{
  "num_key_value_heads": 1,
  "init_std_up": 0.0348,
  "optimizer": "muon_variant",
  "lr_mult_down": 0.7,
  "train_tokens": 422400000
}
Below are experts of layer 4 (counted from 0) of a mixture-of-experts language model. Rows are named router (the router's row for the expert), down (a neuron's output weights, with its number) and show model dimensions 0-255. Each number is 128 + 24 x the weight over its row's rms, rounded and kept within 0 to 255.
Before each expert's rows: "comes before" lists some tokens at least twice as common just after its tokens as in all text. This comes from a sample of Wikipedia text that the model never trained on. Tokens count by the router's weight.

# expert 109
comes before: "N", "W", "E", ")", " |", "4"
router [149 117 139 116 143 153 144 103 141 106 110  93 131 146  94 114 124 136 117 103 161 171 145 171 193 137  80 111 134 176 118 102 161  84 100 130  93 139 110  81 166 105 123 129 119 111  96 124 166 129 138 118 134 151 105 135 158 107 164 116 107 134 130 120 160 106 140 105 171 142 116 123 134 145 128 144 122 116 119 108 168 129 144 107 116 137 154 161 130 109  97  87 142 130 100 155  99 135 156 130 102 137 162  67 126 145 138 139 110 138 152 125 101 119 132 171 122 124 119 106 108 151 139 138 149 151 125 171 163 171 212 128 111 107 192 133 144 153 108 151 171 121  91 126 122 110 186 123 173 129 133 107 137 153 126 167  84 152  96 122 123 178 116 122  87 100 149 101 105 129 129  95 162 151 148 125 120 135 119 115  98 137 130 115 123 159 131 137 126 123 116 106 108 125 133 131 143 149 107  90 130 120  94  93 125 150 122  98 141  79  84 144 145 131 115 139 153 131 117 146  99 138 153 137 146 111 123 138 101 105 133  93 127 108 117 123 104 123 122 123 157 121  61 125 118 116 125 126 171 127 116 149  77 166 130 128]
down1 [143 154 176 103 120 124 158 127 168 110 103 145 121 160 147 115 150 177 137  91  95 105 122 141 142 105  99 133 156 128 150 153 128 121 166  97  80 137 102 122 185 133 101 174  90 141 133  98 150 114  98 129 131 132 132  81  72 128 138  99 112 107 104 144 170 137 134 154 156  98 136 121 127 129  97 147 144 127 147 116 136 126 141 174 109 105 123 131 124 139 116 133 117 160 105 143 112 160 120 104 135 158 137 113 180 100  72 125 111 128 159 148 106 130 154 124 136 114 122 143 142 154  96 109 101 125 163 101 150 101 138 105 151 156 144 100 147 172 127 116 181 105 132 135 117 103 101 138 142 127 131 124 115 110 135 122  98 141  71 115 101  80 189 140 119 109 146 138 120  94  99 128 146 151 126 137 116 109 113  92 111 123 154 127 128 157 130 107 112 107  94 145 180 107 123 144 106 150 148 135 147  55  97 101 142 135 153 105  98  47 103 122 109 128 129 106 131 137 136 124 138 120 146 147  89 115 164 127 102 143 118 134 100 115 116 120 153 122 127 151 140 109  89 103 120 146 119 130 194 116 110 108 142  91 155 126]

# expert 49
comes before: ",", ".", " in", " and", " after", " with"
router [152 113 114  80 122 145 148 126 119  95 123  97 114 129 104 125 127 120 102 105 159 136 132 141 137  98 115 137 165 143 150 106 125  99 142 132 106 133 127 140 122  95 174  90 116 143  93  94 126  97 160 128 194 157 110 141 135 117 135  83 126 150 148 104  96 121 126 137 162 149  57 117 110  97 116 170 138 125 135 132 124 150 121 145 130 155 116 142 107 140 101 107 128 153 110 116 130 156 132 131  93 124 127  95 205 100 109 143 149 143 158 115  86 137 149 135 150 134 160 149 110 167 148 148 141 171  93 135 137 112 144  76 130 154 132 158 143 128 126 136 132 126  80 160 113 137 150 131 105 104 187  63 142 129 139 145 126 162 140 125 133 190 135 178 117  87 135 111 131 108 115 121 140 153 104 120 168 127 124 131 114 111 129  99 138 123 163 143 160 148 119 161 104  93 139 121 119 108 142 113 115 153 127  92 119 137 132  86 144 154 120 116 145 105  79 144 127 131 146 144 113 112 148 173 160 106 111 102 148 135 144 108  91 129 140 165 118 129  92  94 136 128 112  95 106 100 161 101 138 107 134 190 105 183 115 155]
down1 [150 142 121 128 137  74 116 148  60 134 173 110 146 117 114 165 129 122  95 144  95 117 151 162 137 171 140 143  97  82 126 150 143 131 119 109 127 129 112  74  98 113 133  77 138 130 106 149 120 113 120 127 109  99 125 142 142 159 134 180 146 131 142 134 184 105 152 137 148 130 104 113 113 133 132 136 110 146  99  65 115 120 144 142 107 122 149 122  75 100 111  87 181 102  89 113 157 100 171  99 151 130 122 134 146 165 149  91 141 137 133 122 124 118 111 122 145 168 111 116  99  95 128 141 129 126 124 135  85 131 117 117 105 134 148 141 120 126 151 158 117 154 154 128 110 129 150 130 155 131 116 143 113 159 134  96 151 133 132 119 162 140 127 123  93 142 156  93 145 117 202 127 135 170 141  88 150 149 163 121 160 155 131 105 121 127  93  95 134 120  51  85 124 143 107 149 111 135 157 151 137 126 148 122  95 165 132 130 158 151 116 112 128 142 151 101 129 153  88 133 125 146 155 116 131 127 126 112 137 165  89 150 115 154 169 146 112 118 105 121 137 150 119 128 108 176  77 111  93 131 157 156 141 103 155 160]

# expert 102
comes before: "\n", " The", "5", "6", " He", "4"
router [146 128 132 111 108 132 164 142 168 112 101 127 163 109 125 125 131 121 138  96 126 130 148 135 176 128 107 125 132 164 117 109 136 129 133 126 152 126 115 109 113 102 134 120 130 128 124 114 171 127 116  69 164 127 151 133 111 114 162 132 127 103 181  92 156 114 128 131 156 138 108 114  63 148 114 172 147 128 143 136 124 130 149 127 119 132 152 130 147 135 106 124 129 141 132 161 131 137 121  94  99 131 151 119 130 102 157 158 134 169 155 127 124 170 140 188 132 119 141 118  95 123 159 174 122 155 162 154 158 134 184 118  84 126 129 136 147 129 127 147 147 181 120 150 164 159 159  95 134 181 150 136 126 128 121 153 104 143 152 111 150 137 132 138  89  83 114 102 142 116 130  85 131 150 127 140 144 146 111 144  89 113 132 126 140 116 142 157 126 153 145 167 122 114 174 130 121 150 132  93 154 130 114  75 131 115  94 130 144  83  95 124 136 109  67 181 141 139  59 126 102 131 123 155 127 133 133 130 138  75 129 102 118 153 123 171 131  82 116  80 129  90 129 140 110 128 156 107 177  88 123 143  85 159 101 171]
down0 [127 126 154 125 157 127 118 116 151 130 147 128 136  98  91  86 149 122 118 160 120 150 127 128  76 135 144 126 134 155 115 121 181 110 142  95 123 147 135 112 174 124 151 155  97 125 129 159 143 139 158 157  95  95 184 160 104 110 142 144 130  82 166 161 157 145 105 108  91 124 101 122 112  70  99 139 110  95  94  63 133 122 158 147 181 100 110 117 141  99 138 162 127 184 117 125 117 144 115 153 161 132 150 154 108 104 126 140 128 123 121 154 169 139 114 136 126 104 102 187 178 134 130 145 174 112 141 129 115 121 126 147 109 169 109 132 138 117 112 101 136 142 161 153 124 144 152 112 106  79 130 146 132 122 140 113 144 128 149 118 113 144 179 100 137  95  76 138  75 120 127 120 117 165 154 177 114 124 111 144 106 131 140 123 138 187 117 140 122 101 116 132 144 165 160 130 131 118 109 126 151 172 134  92 124 133 133 126 160 143 116 122 127 148 166 129 118 125 155 129 151  80  94 114 104 143 105  88 164 135 139 147 140  92 135 100 162 119 148 142 111 109 142 118 164 123 138 160 142  96 160 134 114 148 160 161]

# expert 40
comes before: " the", " ", " a", " his", " its", "ing"
router [142  89 146  99 120 116 152 129 132 114 142  91 147 142 132 100 120 156 133  90 117 112 130 105 112 126 104 144 140 154 140  99 140 140  89 150 115 140  86 116 176  96 145 107 121  98 117  81 130  91 118 137 118 113  90 108 157 121 140 112 117 145 136  89 149  98 154 132 181 116  90 145  85 131 133 164 177 126 175 101 179 121 146 101 163 124 159 153 114 119 131 135 149 125 132 154 100 124 183 122 114 117 151 115 144 123 151 115 125 157 155 114 118 164 174 156 156 130 120 120  84 108 118 140 143 130 127 117 163 157 132 131  94  80 146 145 192 141 103 117 110 141 123 114 131 148 143 105 123 139 123 104 171 123 175 130 120 153 163 111 155 144  74 142 112  95 128 165 131  99  91 131 134 148 100 112 161 118 115 120  88 129 143 121 119 146 132 119 140 143 130 143 109 143 144 138 138 137 124 119 171 168 148 112 132 163 133 129 180 104 133 134 152 110  88 127 149 163 130 171  86 119 171 109 104 109  98 146 127  74  86 108 133 138 135 143 100 121  81  98 129  99 120 118 138 155 175 128 154  90 112 144  90 121 122 171]
down0 [132 136 127 139 125 121 124 199  69 168 142 121 139 136  63 147 146 157 102 158  91  92 106 141 119 154 137 127 111 149 137 122 163 141 134 158 109 147  97 181 136 149 140 114 122 138 116 101 109 105 166 116  85 151 100 129 137 106 146 139 156 156 141 170 134 120 156 135 132 139 110 171 132  87 148 122 142 135 155 153  91 137  79 113 163  73 143 119 157 107 108 117  96 139  99 124 115 110 110 152 102 130  93 115 103 168  92  98 140 165 122 120 106 139 130 118 110 175 135 103 141 146  94 134 159 134 123 170 124 142 100 135 136 154 155 143 103 139 147 145 165 125 104 129 148 160  83  89 126 160 122  98 123 144 136 116 135 108 161  99 132 145 109 135 164 135 151 103 162 145 186 143 149 138 112 112 108 154 136 119 120 139 110 102 171 140  94 115 132 145  81 174 132 112 135 126 124 135 137 149 144 110 115  92 132 124 156 103 107 163 127 119 140 136 110 156 115 171 122 154  74 102 102 105 141 147 160 100 162 130 141 157 187 122 132  95 115 116 122 161 121 156 104  92 116 148 133 157 164 104 130 143 141 130 103 124]

# expert 38
comes before: " the", " round", " season", " place", " a", " year"
router [193 116  97 126  97 135 154 135 115  77 131 115 179 134 123 115 117 134 139 115 135 149 130 106 107 153 113 135 158 155 128 134 117 115 107 116 128 130  98 121 171 112 136 102 115 115  87 108 160 120  98 142 119 123 109 157 141 113 139 119 131 141 129  79 119 123 145 129 170 120  79 124 110 116 137 113 138 113 126 155 153  95 124 120 127 124 173 121  91 140 113 115 139 134  85 128 100 151 138 108 142  94 113 121 148 142 152 173 165 152 144  86 124 193 156 143 146 141 126 123  91 134 110 117 130 133 175 124 177 179 126  86 118 116 148 170 152 142  98 129 148 157 153 160 129 157 141  84  89 128 131 133 144  89 142 146 143 139 159 135 158 153  86 150 145 110 157 134 138 113  82 117 133 162 120 163 166 103  99 138 122 101 117 112 109 122 123 132 115 151 157 156 113 100 107  85 135 168 110  96 143 156 110 108 146 175 130 103 111 140 143  99 157 140  86 128 137 118 121 152 112 143 167 125  65 139  98 137 125 109  81 121 167 149 117 145 141 123  78 111 116 106 112 104  91 154 156 146 122 111 102 157  84 145 124 179]
down0 [135  73 130 160 131 158 133 118 137 110 100 106 105 112 137 132 118 135  95 130  75 136  85 114  75 185 122 128 125 115 115 136 105 106 128  90 159 131 116 182 137  99 141  97  96 111 140 151 157 147 108 113 128  94 129 156 132 152 119 148 139 154 119  98  97 149 119 130 123 137  97  96 106  76 133 118 120 125 119 126 182 134 119 140 127 115 144  96 111 104 109 141 112 147 131  82 119 182 138 130 172 140 155 140 107 134 143 119 132 121 156 123 120  97 128  66 142 155 158  89 106  81 128 152 119 121 132 114 141 155 130  96  93  99 130 126 117 102  97 113 125 155 174 119 142 125 131 145 107 121 128  93 108 110 179 116 142  91 138 161 124 152 104 151 126 119  88 173 147 153 130  71 115 109 126  54 130 101 146 164  97 146 104 106 133 130 145 118 113 132 157 134 135 159 136 122 138 126 131 176 162 133 108 170 156 174 175 118 141 115  79 135 127 145 138 114 121 145 130 102 122 103 117 117 183 125 143  75 136 113 132 140 122 112 138  93  94 112  98 136 134 105 135 143 124 121 137 163 149 141 176 104  91 150 121 139]

# expert 79
comes before: "1", "2", "en", "source", "ad", "e"
router [137 121 124 116 121 166 134 126 126 129 139 130 158 121 114 129 109 156 124 143 141 142 148 137 173  89 103 140 146 128 129 100 134  92 131 125 137 168  94 146 149 113 142 113 110 119 123 132 146 143 100 120 133 114 129 189 183 102 129  91 141 126 131 101 138 124 158  84 143 126 122  78 129 135 128 131 110 119 168 151 169  83 150 109 150 144 146 163 110 151  90 120 134 100  83 137 106 135 175 105  80 149 148 123 137 106 172 170 118 165 129 117 108 145 125 150 124  82 151 118 110 167 163 154 141 134 142 142 124 156 161 101  92 129 129 157 126 165 118 151 139 157  83 165 149 147 149 120 133 139 122 106 189 118 149 151 113 116 178  90 140 131 145 116  96 121 169  84 138 123 131  82 153 136 107 128 146 147  90 148 111 110 169 103 115 172 170 134 193 145 165 159 108 121 135 125 138 143  84 123 140 145 114 117 115 142 123 120 135  86 126 101 126 130 123 148 173 151 129 139  95 124 120 132 123  95 132  91  68 111 126  93 150 151 135 159 115  88 129 117 103 102 112 108  98 180 160 137 127 102 109 135 116 150 133 141]
down0 [114 126 127 129 128  92 122 124 159 134  73 129 130 119 139  72  93 106 178 131 103 158  93 150  92 144  95  97 116 166 133 151 124  77 126 109 137 161 107 133 101 159  51 120 149 123 122 163 157 142 121 147 124 136 133  94 125 175 114 150 160 165 164 104 119 117 103 138  88 119 124 147 108 172 121 135 109  98 170 140 103 142 116 142 142 142 102 112 118 137 106 106 152 106 132  89  89 163 132 126 124 117 134 104 146  93 139 118 142 157 141 125 101 101 139 141 115  91 103 120 125 100 159 146 121 102 126 160 133 179 125 105 127 115 132 150 129 139 116 127 118 116 138 167 103 119  96  92 108 124 142 141 120 112 153 130 134 116 129  83 120 149 146 161  72 151 151  86 126 115 132 124 122 140 151 123 160  70 114 142 122 133 134 165 126 150 123 124 193 174 103 161 171 138 106 134 158 148  93 132  93 120 110 131  54 138  96 127 110 121  97 156 153 127 128 134 145 147 110 106 121 108 152 138 125 152 122 135 106 152  98 144 167 158 114  98 169  95 102 162 155 117 139 111 108 152 163 135 156 147 135 120  94 127 108 128]

# expert 116
comes before: " the", " a", " to", " by", " in", " his"
router [137 141 106 134 144 132 147 125 124  95 111 108 128 108 129 131 137 166 124 109 168 141 146 177 163  86 100 149 178 106 136 111 151 121  92 110 134 131 117 118 134 129 185 129  96 101 140  85 148  93  69 132 120 128 108 138 145 113 137 126 102 148 118  92 146 127 174 112 175 136 130 106  93 160 142 129 125 100 149 118 172  84 136 119 119 177 150 148 114 139  78  82 169 121  86 168  96 127 171 117 108 142 119 106 149 132 161 155 140 159 130 131 138 153 170 165 138 101 140 146  96 140 126 134 154 109 150 133 135 146 133 131 107 120 139 161 163 119 112 127 138 139 112 160 136 165 135 128  85 133 132  98 125 126 157 186  87 142 116 103 168 153  96 156 131 135 143  86 113 104 126 125 153 168 117 130 189 129 111 148  91  96 176  75 108 140 136 121 124 141 172 164 116  93 110 138 141 129 112 144 131 138 110 126 143 113 137 140 137 133 135 102 178 154 121 123 158 134  97 140 100 101 147 145 114 140 114 107 114  84 103 130 127 165 146 136 109 109  87 116 101 106 109 130 137 131 150 140 117 104  90 153 106 152  85 153]
down0 [128 146 107 142 138 134 128  97 124 175 149 140 119 130 152 125 154  88 147 171 114 123  92 122 131  82 147 111 133 146 118 151 135  82  89  94  83 181 107 145 141 140 134 127  72 126 145  96 176 133 127  81 105 124  96 112  89 129  95 132 112 163 130 134 182 113 102 103 174  93 137 127 143 127 149 118 106 136 141 105 158 157 130 153 153 114  94 104 113 119 126 176 112 124 107 104 124 122 137 122 144  93 112 177 149 112 106 168 140 133 134 165 129 126 139 128 139 122 124 130 122  97 121 177 140 116 129 169 139 112 126 108 129 132 123 140 126 105 129 121 101 144 140 110 172 155 123 123 131 141 177 142 114 111 103  96 149 129  82 137  92 126  84 130 134 127 109 137 112 145 137 143 142 115 125 132 139 145 111 159 102  72  99 144 133 123  74 121 144 167  97 140 133 202 105  89 138 174 139 155 136 154 149  93  79  69 118 140 124 152 121 119 119 140 115 126 126 141 134 122 140 103 149 170 104 133 136  85 161 126 125 139 125 125  86 149 126 162 146 120 133 122 149 121 118  81 135 113 146 131 162 118 160 188 153 167]

# expert 82
comes before: " the", " be", " a", " have", " his", " make"
router [153 130  98 136 114 122 152 127 115  79 146 148 166 119 113  98 110 173 136 106 173 113 120 135 141 106 107 141 173 147 145 124 142 100  88 123 119 152 102 130 127 101 156 132 106 102  99 114 119 108 127 115 117 111  90 126 159  95 174 130 118 141 122  99 114 133 152 119 164 130  97  98  79 129 111 150 137  98 140 161 150  79 141 140 137 146 138 120  83 157 131 121 123 118  86 124 103 120 157 147  90 114 130 124 139 108 131 155 150 157 144 130 109 168 143 131 148 139 145 119 119 119 134 137 156 130 109 115 130 157 131 113  67 136 130 160 176 137 126 160 129 126  79 146 134 156 139  98  89 134 124  87 156 130 156 146  93 143 154  79 138 138 110 136 129  80 135  89 149 107 115 131 124 168  86 152 143 115  90 139  83 140 137 150  93 149 131 119 148 118 173 132 112 135 140 116 136 132 109 139 159 139 117 135 165 123 123 106 165 117 161 119 161 132 101 117 168 184 138 172  83 107 147 119 103 122  89 109 126  69 100 126 152 176 131 145 103 110  97  82  91  95 133 116  97 158 142 134 130 107 144 148 111 161  97 178]
down0 [ 79 152 122 144 150 106 161 120 129 122 146 140 116 157 128  77 130 128 110 119 123 107 154 182 164 132 123 125 114 107 139 148 159 155  89 143 116 153 134  89 109 178 129 160 162 152  86 110 115 107 158 129 147 121 140 133  87 157 154 119 151 123 100 120 124 101 141 145 129 146 165 176 101 153 109 153 127 111 119 114 130 139 147 159 121 111 186 108 131 138 166 133  97 162 109 121  99 151 138 103 128 113 110 128 201 109 135 149 187 146 155 181 116 144 109 128 110 128 122 156 136 124 135 133 147  99 117 146 153 152 129 104 134 118 154 130 144 102 144 117  85  88 106 153  97 114 127 140  67  71 115 117 101 116 135 153 124 121 144  93 120 100 134 148 137 143 154 118 119 123 161 127 140  95 139 142 117 117 144 114 101 132 154  84 137 170 168 130 117 165  93 141 140 137 130 114 129 118 158 101 143 142  78 125 115 131 142 117 115 121 174 145 170 116 105 127 110 109 149 127 149 147  88 115 134 135 156 130 163 113 113 154  97 168 109 113 142 181 134 108 167 165  91  66 110  86 124  85 123 127 131 153 138 131 135 156]

# expert 45
comes before: ")", " |", "T", "E", "N", "S"
router [181 121 141 101 140 138 138 131 149 111 144 108 150  84 135 133  90 141 133 127 134 136 133 131 134  99 112 123 123 130 123 121 135 115  92 109 108 160  98 104 108  83 144 122 114  79 109 136 156 141 124  89 175 105 104 150 133 123 176 104 129 112 165 127 140  68 150 133 139 131 107 121  80 161 103 125 153 115 135 145 165 127 173 149  98 116 138 142 122 137 105 117 148 115 110 145 150 149 151 102 122 131 164 110 110 110 126 182 143 178 163 119 141 117 138 178 121  77 146  92 121 133 119 106 157 169 166 116 142 152 141 123 120 143 168 154 165 171  94 154 124 115 131 153 130 142 162  94 117 150 148 150 141 108 106 123 105 142 107 132 140 168 146 144  98 114 155 111 127 144 121 138 177 124 150 135 128  91 103 128 128 151 175 118 124 141 140 185 120 135 132 143 113 113 152 106 117 124  99 106 177 171 112 117 138 136 101 108 126 109 111 141 116 105  98 132 121 128 103 125  91 132 180 141 135 121 106 122  89 119 121  98 163 154  99 117 116  74 115 122 109 117  65 117 104 141 143 144 185 107 124 197  83 145 147 133]
down1 [135 123 158 152 143  89 116  92 118 107 116 158 152 103 130 109 129  91 133 109 127 153 130 149 107 121 145 117 101 136  84 150 111 135 128 113 151 164 127  85 120 111 147 110 124 153 103  97 162 142 142 130 121 166 161  98 161 132 106 131 123 108 171 126 168 103 111 130  82 115  94  85 106 153 133 117 128 159 151 146  95 116 149 128 125 150 123 154  88 157 109 158 100 145 112 119 138 146 144 160 112  93 125 182 110 129 123 141 111 129 129 133 114 112 146 158 133 133  89 135 110 154  98  80 156 141 140 124 133 172 145 120  97 130 116 146 113 122 146 116 105 170 153  87 126 151 143 178 111 148 103 136 145 125 105 128 112 144 126 148 128 105 137 110 106 131 126 138 115 130  91  93 146 149 127 175 150 118 121 123 134 131 156  99 109 145 131 123  89 129 141 184 127 145 147 176 129 137 116 130 110 137 110 145 121  83 113 113  90 154 153  91 133 126 143 145 183 103 109 101 124 155 113 153 133 163 152  95 117 149 123 150  41  98 119 138 105  85 173 158 163 107 135  96 166 145 103 116 125  93  94  92 123  49 154 128]

# expert 33
comes before: "\n", " The", " He", " In", " It", " She"
router [131 125 127 123  84 181 156 136 160 107 112 117 156  88  83 118 124 129 129 121 178 125 154 116 180 127  94 161 116 153 166 109 121 126 116 122 120 118  86  85 114  57 130 129 127 128 116 127 144 109 133  74 151 107  83 108 126  77 170 121 142 114 129  86 139 119 135  93 132 137 117 107 112 137  79 163 137  89 134 142 147 116 122  83 129 125 153 164 129 149 120  94 136 157 109 159 155 173 128 103 119 141 149 138 149 115 122 150 147 157 141  83 128 131 140 186 138 111 144  94 121 136 142 158 154 173 142 173 154 125 165  94 107 121 155 157 129 181 110 141 160 141  97 139 152 152 158  89 116 153 145 110 119 126 135 136 104 122 153  83 132 188 128 137 134 121 158 100 141 118 112 114 108 142 114 150 140 114  94 147 106 103 153 104 103 156 137 125 136 128 166 149 125 121 152 111 150 127  95 109 137 122 113  79 155 116 109 115 161 105 106 119 124 119 104 133 137 114  97 129 114 101 142 165 126 124 134 123 130  76 136 124 129 107 105 183 137 117 116 105 147  88 108 145 132 141 140 169 182 102 156 138 128 150 125 128]
down1 [114 140 138 122  91 111 159 115 160 177  93 115 168 111 100 144 137 171  91 131 156 122 137 136 128 145 104  99 110 124  90 144 138 129 147 116 121 129 109  90  89 115  95 140 105 142 130 107 141 119 104 127 146 108 159 115 132 138 151 134 111 130 170 148 174 133 109 147 163 127 117 138 146  97  93 175 131 145  91 145 135 134 118  91 160 130 113 113 151 157 169  84 155 136 179 140 142 168 157 170 139 121 119 161 109  91 154 149 136 133 121 151 159 144 130  95 101 120 140 175 110 120 110 159 135 149 121 136 118 167 162 122 119 152 166 153 148 125 129 169 158 109 173 119  80 137 152 138 139 114 127 147 140 179 134  85 139 153 167 129 142 105 115 115 109  88 119 146 134 103 120 138 132 112 141 148 148 133 105 164 105 138 120 130  91 119 113 138 134 112 109 105 136 125 129 175 115 142 154 157 138 131 129 135 137 154 102 174 147 104 155 130 105 118 132 109  67 136 125 138 151 152 151 119 155 137 176 154 154 104 129 129 110 132 139 128 165 213 129  96 155 127 144 117 198  99 169 125 134  99 137 138 105  86 130 100]

# expert 120
comes before: "\n", " The", " In", " It", " He", " This"
router [154 117 121 114  88 161 164 141 141 127 112 120 169 129  87 105 122 152 114 120 158 130 184 122 184 131  91 110 138 152 168 112 120 105 117 129 127 121  93  95 123 104 136 135 121 106 145 120 169 124 125  72 158 133 106 120 115 101 161 135 134 107 134 100 154 127 137 103 151 150 145 106  96 136 113 171 119 113 151 145 121  95 126 125 137 152 150 148 124 139 147 111 165 149 140 167 122 167 136  99 116 122 136 124 140  97 145 165 156 151 179 120 116 180 141 159 140 117 165 118 126 121 153 168 154 155 172 178 147 148 152 117 111 110 143 135 134 178  91 153 158 168 106 159 147 166 174  97 151 143 157 139 130 130 125 138 120 129 146 131 137 174 123 128 120 122 120  85 154 148 111 107 125 138 130 172 164 149 110 161  79  89 123  99 114 140 171 161 132 173 151 161 135  95 139 119 112 163 103 102 128 135  84 124 136 133 125 104 164 105 143 108 120 109  91 137 127 150  91 112  97 127 129 159 150 136 106 112 134  82 130  97 136 137 132 170 121  89 144  95  81 111  99 135 119 147 119 129 146  98 111 128 103 156 135 162]
down0 [141 135 107 125 115 131 120 125 161 149 147 132 113 130 132 142 160 160 129 116 110 167 173 108 134 147 143 141 103 113 170 118 113 160 138 131 150 134  94 162 126 145  95 109 171 145 120 106 116 138 128 112 106 147  93 148 116  94 102 125 101 133 146  76 114 164  65 111 149 116 156 120  86 105 146 163 136 154 135 125  71  70 131 131 143 133 144  79 123 162 165 133 166 139 116 124 112 144 136 115 122 148 134 180 125  62 139 123  93 165 150  94 101 122  75 123 158 124 101 148 109 160 119  93 152 108 120 115 102 153 168 125 141 118 100 108 129 157  56 124 107 143 143 149  95 111 100  96 120 115 121 124 114 126 121 135 122 139 142 104 110 122 117 117 133 115 129 133 208 143 129 141 110 122 108  77 133 158 129 142  93 168 127 109 118 158 167  99 118 135 125 154 183 135 131 141 130 142 152 124 121 165 120 143 134 137 142 128 117  97 146 148  96 160 113 123 111 113 147 162 172 142  94 135 125 158 123 121 140 137 171 134 121 148 109 140 127 141  99 104 151  82  79  74 104 125 114 109 139 106 160 149 117 123 101 126]

# expert 26
comes before: " ", " UTC", " A", " Coordinates", " $", " Location"
router [138  77 118 100 110 149 151 151 116 118  85 114 133 108 147 124 107 132 106 113 129 132 125 147 147 125 145 183 153 167 137  89 166 111 120 142 144 129  96  89 135 110 146  79 106 116  80 132 147  94  93 135 165 136 104 123 117  79 157 112 144 106 126 115 122 117 136  85 133 150  90  87 111 139 132 161 144 112 150 112 178 113 112  95 147 156 128 162 126 152 109 114 146 150 121 150 125 126 177 116  63 131 143  74 145 110 132 131 176 121 123  79 120 165 148 130 177 131 112  96 122 161 126 137 147 127 155 143 117 171 120 136 132 123 139 131 135 167  94 115 132 134 135 120 163 128 117 131 140 151 174 120 138 106 137 159 139 139 140 134 129 144 110 129 104 107 124 108 155 123  89 111 137 123 141 135 174 143  94 138 139 126 160 126  68 166 150 126 118 135 144 120 138 142 126 132 144 163 135 117 114 150 140  93 125 132  82 100 134 116 140  92 129 139  74 138 193 174  97 160 119 118 149 176 128 124 109 124 100 123 128  75 132  95 110 135  77 110 122  99  89 114  74 144 101 154 136 140 151 110 110 151  95 138 127 146]
down0 [142 138  96 124 127 136 119 143 115 145 130 137 172 110 185 141 117 151 121 148  97 114 113 121 124 122 156  69 142 123 129 121  81  99 131 202 145 120 156 125 118 130 116 140  69 126 144 117 117 114  70 145 113 123 142 132 100 100 138 135 154 108  90 138 129 136 158  94 139 141 141 119 103 100 154 147 133 146 131 134 143 147 117 101 184 112 124 141  88 137 118 157 126 166 111 151 101 125  94  87  61 112  73 122 140 124 157 111 111 121  91 109 174 124 118 145 104 131 110 121 131 142 118  92 138 135 102  97 124 119 129 142 148 141  85 104 129 104 143 160 152 111 149 146 123 115 128 107 154 115 102 165  93 141 129 127 155 112 103 109 148 137  80 184 114 139  78 142 144 100 118 116 178 112  89 128 155 151 137 165 155 160 120 129 158 115  95 120 185 140 114 111 120  98 124 169  96 149 175  83 116  77 111 140 144 121 130 130 120  82 113 131 149 118 147 131 107 137 132  82 111 145 149 173 148 121 121 115 161 126 142 152 122 112 136 110 177 138 153 137 153 137 126 139 111  84  91 123 110 129 123 107 148 136  96 137]

# expert 123
comes before: " to", " in", " be", " a", " as", " been"
router [125  95 116 112 120 130 142 137 126  78  97 140 123 119 122 123 120 120 135 110 181 130 135 143 136  97 100 126 152 117 131  67 157  85 113 136 109 163 128 136 130 130 146 125  91 137 102  79 178 107 153 117 122 136 121 127 152 130 162  87 141 139 125 101 115 103 149 136 185 131 136 114 102 129 118 152 121 126 147 141 141 101 158 117 174 187 145 135 107 146  99  94 133 145 108 170  82 133 141 120 122 123 150 128 158  75 133 167 172 171 141 123 114 173 181 162 153 116 178 143 120 166 154 152 140 130 112 161 119 117 135 118 127 146 128 139 123 117 129 146 186 126  73 161 131 148 134 108 112 136 161  93 164 117 173 132 136 138 120  98 148 181 118 137  92 111 143 130 129 109  97 134 126 171 125 141 144 125 135 143  90 113 149  85 123 143 150 110 130 150 151 167 132 109 129  92 120 128 133 126 163 150 117  95 124 132 125 126 155 132 152 113 175 106  87 126 160 146 138 163  83  93 137 156 154 132  84  91 129 111 110  84 117 111 118 134  93 141 107 119 131 115 125 109  96 143 133 132 121 109  94 152 100 167 106 169]
down1 [145 147  78 140 140 129 112 102 109 106 120 131 128 153 132 126 185 143 143 127 158 145 152 180 129 105  94 137 103 137 127 133 133  89 111 137 108 130 128 108 137 154 141 151 155 152 125 102 132 101  79 115 191 120  92 134 102  96 120 118  91 131 123 136 141 139 102 111 131 110 177 140  95 136 115  44 142 144  97 120 147 142 157 123  75 136 124 131 118 135 163 133 113  85 158 124 129 140 127 130 139 121 109 140  96 139 148 134 110 136 123 104  95 150 118 153 161  84  92 151 107 121 143 116 110  95 162  88 163 126  73 107 144 123  85 133 125 125 112 105 169 137 136 165 132 134 124  87 109 145  99 122 120 122  91 142 109 177 140 111 120 150 134 108 165 109 108 148 152 181 187 107 122 178 144 158 176 159 128 139 113 146 149 125 119 132 125 108 117 118 113  92 153 141 129 160 169 135  92 142  90 103  85 158 116 147 129 136 114 121 154 123 126 137 125  97 155 127 135 118 115 103 130 118 118 110 116 179 176 154 140 110 136 134 146 114 160 123  93  92  96 113 138 106  77 156 113 129 135 171 105 145 123 155 122 139]